Below are experts of layer 3 (counted from 0) of a mixture-of-experts language model. Rows are named router (the router's row for the expert) and show model dimensions 0-255. Each number is 500 + 40 x the weight over its row's rms, rounded and kept within 0 to 999. Numbers have three digits each.
After each expert's rows: a language model's description of what the expert responds to. This comes from a sample of Wikipedia text that the model never trained on.

# expert 6
router:503499457466462527519523519437486493572587533456437549466492449503487457543529561507496532546501518473511455510564466522487449528460508541461504500478505503519539505536547475478517529529407503487564460526474477529491463535559546477526440462539533500526520517520391442515489512528508445496446557449520461525598491502484514537479442470491475452470452472579545510517500449512476558442506470460491550545501530472468524506516509433527479508518465549447552491504485492534607447532515453542553444419505534525524562484499411539425575555430452505551607478549505480466546485544503551541522540455471436496536439475483420518556541429522469438544466541467498516526464576532491574499529487557485480463508471458459522431521493450553533481460521455504541479476548513410469539501510467
What it handles: Mid-word name pieces. Word pieces and accented letters inside names, often French or Spanish, such as é in Québec, "an" in Suzanne, "arch" in archive.

# expert 30
router:506521450527468480553456521449479528472549476431502584541479492463423460503517518499488486533497519498515555481473539515423436463431446512435452600503519505508579491552496441489484533487468520534449489541531494504460503465530574485395508464459535462471518520516501481477495466545489526516497526385576492525512468502522541471541498510524489504490575435504530524549517443484528568498523508469483491534528532494474472510507457411492538549539461541479526532565612551603523509523439519520538476494498532406481547450554495489424574476518477497498465565541405487505461446539575459550509515531487478481476449541412514464481606444508479479522525510489516488546537557494470549497561431504477487417573506507505522475532509454472571522451534473467467529479469500439514542475503498
What it handles: Word-initial stems. First pieces of split words whose endings follow, such as "Stud" in Studios, "cop" in copies, "exper", "particip", "app".

# expert 43
router:484529429457490540520564521520550512547461470475521511443509425521485463476509533565497504534453515447518486549561437502505483448496479547476519521471478465515556516565493512471480516566418558576544537504514507517525471447499558430433480512459492488464538554482504499575492477506476391534497534509436504503507491458479526508484501464566539463465531435532502502550510488535507528434483505490516459607509556455434450523497517423529498467512513480475537504527594504525494432445461514614596457429489512455422495471535492507514549533469466487585492530487451549499526483518514510533489468548514475477517472551452444455551507457563482399576522538486482434580583532519484484492570436526478465460493555526504551524546560463466507498509432499444443468532483510550523553501477502
What it handles: Middle pieces of Asian placenames. Middle syllables of South Asian, Middle Eastern and other non-English names and places, such as Jal-al-abad, Bal-och-istan, Okl-ah-oma, plus Pakistan, Egypt, Islam.

# expert 56
router:586488485488514484580522503501530481501559523454552500459546497439473465456503591502468522546444532480552558523539500562494501511475485527490469521487620473568552445520491449506534471540506501497534516548472475472466448483540558520495443473445447465514539545500448538558538531481418476517431559421490486515503490453529525542475521538551550487466476467527498464536494457524509530417529505456534521505485568466460491480517487449488518479481370462492558461593472498511545478477485456523546455438516533455455479477523464517479578504432434434558549513604534494517543451531499491566469509439494431444498466520454466494483573466552563424565492545536488454514515536535496549520482483503425476509474492517470581493506501451497522507486481492536562448433539483523551572471462510
What it handles: Latin and prefix pieces. Latin endings and word-initial prefixes in taxonomy and prose, e.g. Ficedula, Gyrinophilus, pratense, con-ical, pr-ivilege, trustees.

# expert 51
router:514488439467495498535517484498528445516496541502492504471529449465486429518550572496431511568498492492594473521484510545501506476421495488486462506503535419581511475512594481526490510503418539535480515534577526551484440526475521527449488401503526496513563488476462492556581513550501529553524531434506515510537389455476480476485527490542487458494459473550550517575457405493495566477460500451622509524476603457501484456469470457538559434499462480472512516509523483554512414456416499506526494502574560457492526477489416456452569539491500466536520555566439522530520473499554512510502503457514427533511444492472531515531552483505456469544479529467503492506560506499501454514577501501425493512540438466501503467535594556483506485486543482529498434490483441503488500565506513
What it handles: Article title line ends. Line breaks and closing equals signs after article titles and section headings, such as "= Tony Dawson =" and "=== Branded merchandise ===".

# expert 33
router:594422422496494486572518573502476501556466489454511532432505429490446440543549572581504506530510492424552486514513506488492506497439461591429559556496537463499523462522516477523471498593453501539551520490464472486528519495610552524443517473529486490448599510553449493498547490522433450519518520492510437456516510484431514526514489449571455443442491445538509488490465443477485519406482503482546491540510535474469481427516516418514555493522468458474523509538538506562505520441463516581551493477500529486452503488502457510494551556459495499600479550543522497546555480515537562526442516438504471463507504554464500470519528490552523438487519537494532468519572532517450559494522472455461503459497551494451569467576557483491497490490470489513463472445489430443523540509467456
What it handles: Nationality and place names. Nationality adjectives, language names and place-name endings, such as British, American, Marath-i, Swed-ish, United States, New South Wales.

# expert 13
router:596482496468451494538484528520506465555526535471468560444513420496491458549531573485449529543492589467502469546525511494446418514505526510488447572446484488592523458552551485454535528536464567521569534465528530508501519518468486502427533439474590468461547496522444471567525474590487458545507539429506502444531495403471515502426508478522515501463530480539504452526431511460534517432465535503539495533562538459507503508459483485538517507513492466510573535511549540522516472490399412527479457511539506488418478503463432553469506542460497506532491515486450549481509451502600515583502522470498436436519465571442517476572528453546536474506489553452463470486552530468500500580505447527507465500532508472450503454505531558495580507517498442471478468466502461489540495537446459
What it handles: Prepositions after nouns. Prepositions, mostly of, linking a noun to its complement, as in capital of, contract with, commissioned by, often in infobox lists and labels.

# expert 34
router:570444426487507480549463531514467507595518498447496517520535428492466476491548586522507550523532521454520593553509471535499532494462438509461494566526582448497482505578502500476432510551432546538554489559532505502531467504533554526450520420470491485469566523524506497559473539531439429553468552435509518435489503492465552520469504484525464505468511460526551507478504443433523531396506489480462522547497513481490471495562513419468505477546485486405557491518501479535554479450513472520594454472528520467425580476500447500473556526479433486599513520522488461540502496577505469632503522431484460505538504557474436460522578464575476436507562519522526468540461532516497516512554483476476455496476485458453542487509503455539473537502457494469472516477526483513511502463460473
What it handles: Given names. Common first names such as John, David, William, and the final pieces of split given names like Cyr-il, Ste-ve, Arna-ud.

# expert 17
router:577498456496545515554532498515496468560491458434511544456500447506487473499510578503513550531489509428501524521499495516502517512462485506474509569510554447509491548618529474522516541552431533540526567546488567482544463556542481491442498507487482460496514498473430479534527482479430452534484540468525395476514493466482552493550534476500472400488460443522524468500485472533506510435455508472566503518497612507486416444529530425545511492532463504413544478514514521527506478462484448620590450446524519512431473458493436502465546496453438513582515495564499457489489485544521534608468551489530494500499553524487421511531525496523528425521461590529559520551521509490487529508506446511454476426520492496452517442503552502543520514547449442489494529419487523467500504497439506
What it handles: Vowel-final name pieces. Short vowel-ending word pieces like i, a, ia, ani inside foreign names and places, such as Niinistö, Komi, Hindi, Estonia.

# expert 24
router:610460440499473434523524489431578519542577493465479509507437481493460509520476519489505509543529535510541580572504438509458504494461505483460467589448557480506522440504516442502485482510451540537500520512520564569541461484588555436461425409486503518463504540500484445488475500499448545549507564351502501466536494496498525564554477521532493492485506431543500434473462484481480556506558579442527459491497487464498394474533503486575546502516461549472580520485485559562461517450464468533503508488460526488476483534508485550481584551541483452561500546542443508530535491569519490550455454458461401553486441481472475470505525469486483510483533569438514492508482500515470517477475502507424481517547531497452552500503579475546474524453444518518516464490522524492524529506498446
What it handles: Capitals and acronyms. Capital-letter pieces of acronyms and brand names, mostly in tables and motorsport or media listings, such as "CA" in NASCAR, BBC, TV, Ford.

# expert 8
router:544455435479435535533544577494525477572490494465501453434537440529476441513484552546468475534539498398512546523569540511493520559438548491487470497509480488543557508485461513501529461554479513596516543483534561508532499436539510510454497435494485523501613468540494490504551523487388425525527523487459512467544470502428508540475513463476504477439510443557516489515525483532505519482527504451525440551486557458530417471553495403468557500568469544464551464527549507543550507462446465605542532424489460508437473466471475543465554525553502460549513566520499459514555462572499529586495481526529447482525537500506457532533455449487510460526517509473569498539550504506467518496511454505405483549522500507454581511532528477473506499506433492460490483435456507507530509475470434
What it handles: Place name endings. Final pieces of place names and proper nouns, e.g. -shire, -burg, -ville, York after New, London, Stockholm, Sheffield.

# expert 41
router:597497412464465532551465578449523534539521494431491482522520456485443494527547599508506489538549538465516598526570439552512504502461455544456479549513505504487484496553481500496453498540459541539541539530543535510502502509548533557437495445474488463488538537527465488549463541573457440549409512428507548430510473476454478489488581410529467506444478463541614489469505463484508524470540529450512505550527586427523503528519492419444507474527476483433559476496491501530510482481496466519599494481526504434464520547539430484456548509501464543571534522549523472538492459546533463623459529478520458485515491520505423463483541480561460456518506498476519487544508512499480530551470497582463460488493479430428523487511474473516480528460492480470548527461501517521516514460440459
What it handles: Personal name pieces. Given names and surname-initial pieces in people's names, such as William, David, Mc, and the De in John DeFore.

# expert 44
router:557401478484526492573539469476466522571509509474511542485590471461477492534565579526449521591501501484527504547508485522491543450483498500433534503532533474520474468580497491518477513563433576564542449496515513484506519537506572444446465476435473541489515487551459535475570415519496477504494493457449486505526479460467554516451530499556511493413484463528524481484490478516496538517510533479571505539522485468462506487545482440526511567526468540456584409503511525506497435451466451640508444473547526482451537500532453515463595513446438560555513489506500477489549508508480528552512479504513399509492509579484439465485537471573492440531506516511547457541505524537491502482480464502463452494487457522490572450529563479511592564530484456474468442495449511436544516499434528
What it handles: Word-final noun endings. Last pieces of nouns and names, often military or aviation, e.g. Squadron, platoon, Heinkel, canvas, hawker, Hoyle.

# expert 48
router:557512485499563466539536496527472484543515447433475551451464434498465445493510550486523542534451546444559523487501526497502516506433457474493482583507601475513448510581518447502547437557441508521540547518525522481464511496516449498466563488485493468514513517520436510534561526506451457541462549492520479528482483475488565498521551461452528425504477458536523504524463465509524494434480478480514494486517605457440416449494539413577545468476449468412564496559523513518502527475500494584518433457514528479430481481528449501430550482446401528558512515544497493496495478513534558634493506458497512481470517543458392534518541448532514458537454604491445513545514516527528522503513455489458512437521527521466498463502547507535488533495452436441508514434458529488501544535467505
What it handles: Vowel pieces inside words. Short vowel pieces, mainly i, in the middle of words and foreign names, such as i in experienced, earliest, Ethiopia, Sihanouk.

# expert 57
router:511482430472476447503507569510476517556617450484511509500417491514487510480485541492544499533511558502524554535509494519447480446380507540470490522417525493501552510457498437480543524551458532534507534574516513519521538528562512476446523467485527439474511556448496549516497480549493500532496516477518526478538467434444555492538501513491513503459532452538599450531494475502525550456532517486487500481478575456448439453513506513532530491469474508487511500531516538516484472520395460557555502553526499467467506482480475488449578561503494510572529501552396472466531391521601445526545543514548467435500464514441434473485514460431493499509483523489486419571506507497532501499524445515404489487550467523501554468502613449497580523463543481466502554479545494516492586491430481
What it handles: Capital G and prefixes. Word-initial pieces, mainly G, g, Ag, cont, att, sup, starting names or words in sports tables and prose, as in Ag-ustín, cont-emporary.

# expert 25
router:499462405486486532517460518525493469482549480475511536471563457534473504482557533510524536504529496438509574530508475561465387559434478587454489554475495429490457552532505419458474494549400563565468528553491481466536517528507511555492490507524519488509465529498476494543449444536507437540446548407502459526544500502468473505508516499515506491444550414553545488533510470530547511475498458497494460535475537511410444516534506507527530487546485495439510540514486517555522443511479408553521483532499491410435510490514475545503536517432479445566512554609484470509509483583540494582466502502455477536508545499499493455547511463498478446509520560520552484598597514492487511528512525499488404508513504468455533467596523466540517481497497468550402503499507473493560519483436492
What it handles: Slavic and foreign name pieces. Early syllables of Slavic, Spanish and other foreign names and places in sports tables and lists, like Slov-enia, G-im-eno, Z-ap-litnyi, R-og-er.

# expert 19
router:502481494474467454562484529521533427605491512500467543464470510459441513608504555445465520535460516446543555540531486533474482463507485504428493459462506462557540425509457465466551521510488564533525604501598615535476459457508478495491534470488527466488549480495494463546591552475438455519508546474425483433479387455468526541417561499522575436469580480529520486524425454507480556528529490482488516467510561491535513453547525499520560422535471536481514444543560535508559512507489454536469446447536471503481463493496471561463510536491454471526542509507472521512494514499514455514519465492566461442554559497523477500504489444521525445542517539439491485506516542487541495525520513565462452547510433474464516481471554496490578501538440471503461492455477439441560510493500506
What it handles: Purpose verbs and legal titles. Verbs and verb endings after to or for, such as provide, create, bring, prevent, especially in old Act titles: An Act for making, to remove.

# expert 37
router:567466468462520488566538495499458459498485513543519498506448506437435408536471534541474502495479535483570520548556541544491486492440465499459555503508523498535499508546531430482453521579496561548545473503500460513546487505604539473460486436531558482436539498523509490483583516519455396506496631484441439474526456495486563537519488491585466458494505440582513463506398453435520553451460539491537439560544568480541454533476507417468529521528442480474547526513545500544512513439480506500523484429505517473427516497487510530472565520484446487558486536489500515582508459492562481542448515497524450531524494557469448519502512458521476471475481495421494457553518526580474533486506462516460464482504529500447526496474568497558476507479553447462492434534466501473537546503421532
What it handles: Institutional name adjectives. Capitalized adjectives and nouns opening proper names of institutions, like National, World, British, Royal, Democratic, as in National Register, World War.

# expert 59
router:554474401574484492570497530545504455525579483518476505528515458536428486493469520546488548518485508469525541534542457531441446459439523541416521571501521410502521470480556447491533494527447535595479514491521505581549475520582539482445484477521554515479516535503522550524504492524425480538529518434562492476432469472484511513517487487506507456469506453521566472500478448529536508513504522458552453519481519452508401471491519502467594454539453533470542477481490489540476458529483476601565495462580459482441565549441454468530527551499499511576548551616404475481500426553486490562473534517465402503472448492473427425517500510471459461495515518427522500524523533540480473530477477518486473454512552509429548529491543434528490515514517492494542448509500506522523510498522513
What it handles: Capital-letter abbreviation pieces. Uppercase letters and acronym pieces in tables and names, such as the K in TKO, CEO, ENG, DF, FC.

# expert 58
router:498537445538472503578507550463542436514482445471394469464464468454457518538491542540512533563512536438524628518552501512521526511473513497449527491488525447496483452498488494508531472492471493504521558523517605551543512523548523489430506436463527542520578470525550492490578521486458462528520540453435548438497464463453518495467497452490569468471482428547511455503484462573496548465573454473542484481474510478503425425484516451508607505502452551521544492537509534541579447516521419536491494451520501447476468511477487489482566549519494495566548519549457496501507490587514542512472519473509474477573510486459490502522503497486525515544473607452472436540502495467487500525513510545435425508526447529477575527473561528526531486542456490481430520441448543465574506503485408
What it handles: Digits in numeric tables. Digits and number pieces in tables of statistics, times, scores and decimals, often the last digit before a bar or percent.

# expert 14
router:529471472531513508580555540510527495569512498443532513500483416497484469563525535529497537584471594505492481538535494477448506526456452528432468572475554506536510460519561449479535510542449566571547526540469528513494481486587509469399528490509477461474567517535490501487485510510464489514437583490490516491523411447434493497469558487531504419399535489527561422521422418484500529473469508480577482489501594479509465443473519503507565457492502511440506457507564515511524429531433409523515488482506495418445474528499475517506545531486470481524487501505415567535533470507508493518522513518489505501519521536461499446516511481512464476539575572513495405483539518510505529512518439484492426460568508489388514493472546506516479472535531424521471455446521498436554527513457518
What it handles: Determiners after prepositions. Articles and possessives, mostly the, after prepositions or verbs in running prose, e.g. into the, to the, conference's.

# expert 49
router:516484389475451523537520492533543503484533522448468522472545465457476486479534500532447557523493523466559516500525501528503467531439528487452493523501470451589473462496515487520523485521474493582509505583518513531501471503539543521434440415527576485464511509538482495571579496579459523546546553391530503500506490459420565539501502460537526483501452386565543430549519484492481562433455517433505481513468496449531472454473510387554607517521415502469544523572521513547513495506453448517538505442494482485474506526495479484502544521506523430565526519577473549497535480504549509542443513438490453437523519469442495534498515446525506479561518499513527456545482534523541474567488497473411472502567539494493540473477512544465536448495466428491491484460514541478500541576438471
What it handles: Digits in data. Number pieces inside coordinates, postal codes, years, populations and identifiers, in infoboxes and tables: 42.1017°N, postal code 27470, 1872.

# expert 39
router:512485478553456471533488503520539482529523486524511511566472460480476435554516539506481506601450575524540528556556515543464463512480464535471477530398521488461494480496564472465547535562502562575521509507466513533540454562568542474514474431471585437499545566471506566491561519530417475553445543512504513459562444467490504462453555501512493460494492472530530406495471422485450599484471495529552448463496520475506421477538515478494544439475476487426513501496564496514549463467466478534527493507498465435488545514452476451501539527468428471546511531499419542562552459521539434518511541460548499536498465534407500416551490469541495491502519476445508431558556529509476538497535483507478428466565473464467504496495572491547483522476476485557446431494497435468545538491455476
What it handles: Sports biography words. Verbs, articles and pronouns in sports biographies and plot summaries, such as played, won, league, champion, his, their, a.

# expert 31
router:580440467515518543558571527498531489518527527495489554489512469470461482547576523511451507590470576491522485531545495482458472532448465508399492595493563450538529421546547443484516507515469540549512566542497479516503467491602503475452525490520468439448587535519447500490513488507481496511465571480483479486526442457449540526487558430542503442430541486532554411539445407456492535474475513460559480557532582456450492438462470503488568452544489493430505490512559515511542450495469423500499485478524477433427493537499453557495569523475519497500490491504464495562565449514523457530497481473491501461550533532506483461538515484485458498579535573489517415485524504527502494567549480506491450467543492492421570529492525520493508453550501401488504454466508469478525511510463494
What it handles: Determiners. The word the, plus its, their, this, his, before a noun phrase, often after prepositions or that: listed on the National Register.

# expert 50
router:536531416526497516479455509415540487543557512469486454527540418478465415608562546556461521511512531438544531489584458496452489494415459501471543522469511476520580469531536480474501499522459534561532544525491572529479464500536515533434497477485464489480544565535523494518494522555370479582514535465475488513477482484478523470523513498497508507462507453554514445561516452470486573418504570417593460496547600455543471480504508490458546502542458469481551462525486529519484484511493439573480436496484503452475458487546460570483523538524495496554609501539494479521545465573517494566449468532491474503582501553420482512500499469488486463528540530459499416534493543561549473516538450499440481499527464464477519503451526462516494480460460475435500496501522511468525543514462489
What it handles: Month names. Month names in dates, especially in tables and lists, e.g. April 22, 2021, On the April 11 episode, 6 July 2006.

# expert 11
router:510422475497487482466573518505491442514558525459544560510510468421398528479562550472405497618462520494549521558457500569503479510502508467497461541428546439537518443531500477447511562561487556533472513514542461510575454498540574467522480468458547461461524543522520486518535452529526477572511538470482510478488472415485469505489543435523448433498503461549549471529428463502529528479433517474514490529491506400489526421503550459446515444503422461477544510556524465561566449488461480478519464490518527456450507523520473571503539501482463426537517563477497473555548495464554567582503462461568495476485528481484472431547563468505501461522522530534520481524481523509499529543570490503485468455529477440501570535582510474522454538499497454505471526470507503475560558547509460
What it handles: Naming and role verbs. Past participles and verbs after was/is/also, such as named after, known as, called, became, used, described.

# expert 18
router:564495458518501499527565565445491433535519508491490522481487467441469500480552549478478507535478518475544513524488547501523447511472488505382432580501497471539529467529504465472500445500442560519510539585519548482484502473559514489424459426459525500404607509525465522542544470545475508537517508409452467466495456475495491512472502461490446475399540459587503523520516460517476543460491584514515518539513538461522451464498526482509558455461471456504580539526555556589522484458482426565529447510514493498475493536493415509476521592468454491510501527586450535493488453529569473535487523467517467482565525485468412497505535488492455463544547498480459454501584573528474510547501433505467451484558519459464594421510522501524478454471473472510505524504495491492491562509493430
What it handles: Table cell separators. Pipe characters and separator rows in Wikipedia tables, especially the closing pipe at a row's end, plus dash-semicolon placeholders.

# expert 54
router:534517465459517551545528575424496518508524553514557556528481506437489437502541526501486496494450514462498581520545505463436504445478526507490490512441516489545513515513521520476478440594458540479474523549484547561481492488583522484420402474537469440484531549490506510550477409515501475544485494464556532486449491441468492494543485495520520446476431407572543495507416503474528540478514474478488499583540576515513505476518461509506487470534468536465528539580526547523544483546534489549524467526461474472451485437521470560452521535421457472583500576540516520513523451542503459550492527492494450450575429484523500531495570476461495399460437562551557478502561511536478538478473492472441419464532526505480533508494492482579575484416453459472506512540484502477531585480512518
What it handles: Early word fragments. Opening or early consonant-led fragments of words, such as Tri in Trial and Trieste, "cat" in catastrophic, "cons", "pr", plus stray bytes of CJK characters.

# expert 61
router:529491462507541457558512510516573466578511527505505502489487475462420480484501519530469474531506536482570518541502490494439485494478539459428510523436534429532507421527507444494494512525467535555481516540584482501454451483531494443459443480444467483490558507523408468592603537539406535502483561401508489508526451502433485557551541458523509489483500452556512403510448497424495560493536512463504461490488539479486521463465538479557523491526394495493550515568572520551518483454463438573508510462551571499479531506453498491476555490510480500534566579593473472509536467488504466555517493508534401500497497529437440507519539499536528457583470566488479500502562509492454460550523467555456470537502523459507611481481520488485500456547446482512490491453521470506487523505481466
What it handles: Table cell separators. Pipe characters dividing table cells, especially after numbers, dates or dashes, plus closing parentheses, braces and percent signs in tables and formulas.

# expert 22
router:550470375477480485520505565466525492505523528470498501503536481497431516519483552467487493550501511458491555520567533571524505530435429567473494488494500528471480512512486498497517504534437486514492543538446524522508508546528503499504505442518501453495534545489477499573485501537478466540433513416522553507589445438484463482488506460539512533409480426559562457484535483491543552496503511464506492527517622450464471524524421462445510497516428521477587514516505457518553441507504437584525514497510479461452569580547510501409556505497412532532532551563497480529521428563528490564523534426465496481506547493496432474537547463498508484496527494494584437557522539514461468535455476564435442522515448446429513448545514479495543558509512446437525510501558494511512521467434455
What it handles: Surname-initial pieces. First pieces of surnames right after a given name, often foreign or Irish: O'Neill, Da Gama, Che Guevara, José Luis.

# expert 38
router:535501451522514525523557500482475520526531495507520551487509433462447448543548527505441544542507586494511457513581480484472502556442452509428490543525538480532490451500543487500554478566464525579528505528507499490502467475564507489399488474525515447466561508522450501519529514530488465529460547479474497534547383461448536452499534462533490442409521489558537437513453396464537543456481518460552561521468619473475487423476454512514537451538510481439513484486533515501513424540450402534510483431493466399443512508499459550469551521500479509519478522511456506520537447511533474516513558549465484469478507526478516500515530486514470489585512529532538414488512539535519486536531428537479463475573500449383539513462540554503505435516532432479505446484548478435522539503494527
What it handles: Articles in set phrases. The, a and possessives starting noun phrases after prepositions, strongest in census phrases like As of the 2020 census and in the family.

# expert 36
router:530446476497491512558512451511501521491492478467513532517456494420434441611517528487469494600519547517567500511563457561418496510491495530501519485449524492549478542547494468443474561526471565524520466532495495501525475545504546466475502471537571466492520563571507483463546429549467461570436543486456487469441443450474516494477534436471481396474471438559508466528508438546483532458484558507545448528579514472499495457510480461472540503521455472497520502536583542546580450473474497523522524540512475460451574511492515555495513544516457504544482558484456503536518494553522453508443538457511485468524524477449524419572492472511463495512580486494501462539587501583517493495494494565454426482501498507464503448496541484510498480467519403427505462557518427525567536574437446
What it handles: Ordinals and career words. Ordinals and common career or event words in biographies and sports text, such as first, second, final, debut, return, head.

# expert 7
router:570446484476513490560542537442460386536491449478448501463518509505470468577598541560453455558510535419538567470511457495519483534475498544426552529432548489539489471482510506503446421503457553577539494543548502500537387539564585563494538445447566470506592502529468481475499480520418505512488540467521507482518480510475486528482558501520525484472511421533516497561497486517497527486461526460539541548477528432459505474536528443481503474519471500471592542556501458526510482430474453538545471501489435450446529477550487478533573505487468524561473500557557474563476476551571549574523508483478462501472473532477455434537496457482486474523503555550498491519579513470506542495443448512466455440515481538453555475536551467519488524508446507421535455481484515488509534521491495
What it handles: Name and place endings. Middle and final pieces of surnames and proper nouns, plus place-name heads like Street, Creek, Police, Avenue: Kavan-augh, Hamm-oud-i, Beach Street.

# expert 23
router:533460426464447524550504479550451527516538508479502565421552459449473419518525529484497537502437580409497549484518547606483492541441551509475492525509481512539538439529540447508489517528452508561538492531556536514555464456499531463430479432470507510448547501567455512517541514575489506638506540457500538480537493449469537538492561419454467464478511476537586470456493431491496546466474546453597526522512548517497476414451539458548512478517476566425595507537510551528479479464467407518505502527499503496487458479490420508504507558486490459572490483516491530550538425530522457531469486544481474538489461524472507489503562493550475474537513506448478438531532550527504476578528452472478499503584491453460513473511565530502547464484448490494475483449508516501508506545475502
What it handles: Infobox field colons. Colons after field labels in infobox-style lists, such as Reference:, Number of members:, Course length:, plus other field separators and Coordinates.

# expert 12
router:495505486486473547559456467515508455493550487485532528459503470442430462506541529457459586513463524472565481505492527588491507499447496465454521550509505443510478394501493465501490515525476494496516487511517503506522448463523547457437502461476504507465509477466498490494566485560457523518472588456511538523551454456487542495478515496524539467501480412544493400489499471516507548477471496392523523444545540486484459504481442406527578526590439562446556526517512576562490422464516485527513466516484527455449505483455477541500589547487487465599588510518430488516529498572543475517419514482507419521517538549477481551533528476539493443611516580497516467502531523483512461549487496523481478489539530498481520524513575482504545509521430443517542418466537525498563575574510476
What it handles: Units and measures. Unit words and numbers in measurements and statistics, such as km, mm, ft, "2" in km^{2}, and population, Votes, Turnout.

# expert 29
router:535508486498508475516562524548506465524524486496582516417408453495478407540484511572439508583413556478590493438573485536448474461474437489454541561525500530508555427491499435433483485496485527503524527490451462534506515517524542525504438409457573499402517515513489469535535481551411473519528512425477554465476458484493509559458519475533501482474461457550537441533527432494563521436525434447574533469550509456507457495497523485508576465528478514430543501533506550551529443547456457531550477523464503483420481534529475506545548522473521461550540501581483512510533511482574526541512525558537453458519538460510436501519560469482505457519465487485526494510507545520526550501486456486485479496544513437418555477513555466502470481482417498501488442505469464504516557542515452
What it handles: Plural noun endings. Plural suffixes like s, es, ers, ions and plural nouns such as years, days, households, often in music chart and album text.

# expert 55
router:577478390446485503537505523504519527484548503490485515517452484523462490545513540498481485538500500446523519478563508518519420496457489556448503571500510446526506507511493496508500452536460546592488556492538526503518511497544491490457505478498534506484542528485475498587494486589429498545443565407534527463527506432411468492514526467517488503437516453531562441515497488475535526458551481463525489528518589452481457451445539475462527439514409482477565526518505522478503465478501470526575489475509453444469541536545491520467555549470484525595607543599491514512498455542503475628459521529465442509454468538488419438563520438479508467597473450483533467514570523522487485509511463508450468495552513458439553501534590485517506482491506429501506475511511463528511505469438438
What it handles: Name initial letters. Single capital letters beginning a given name or surname, often of South Asian, Slavic or East Asian people: K-alyuznyi, T-arō, D-abhade.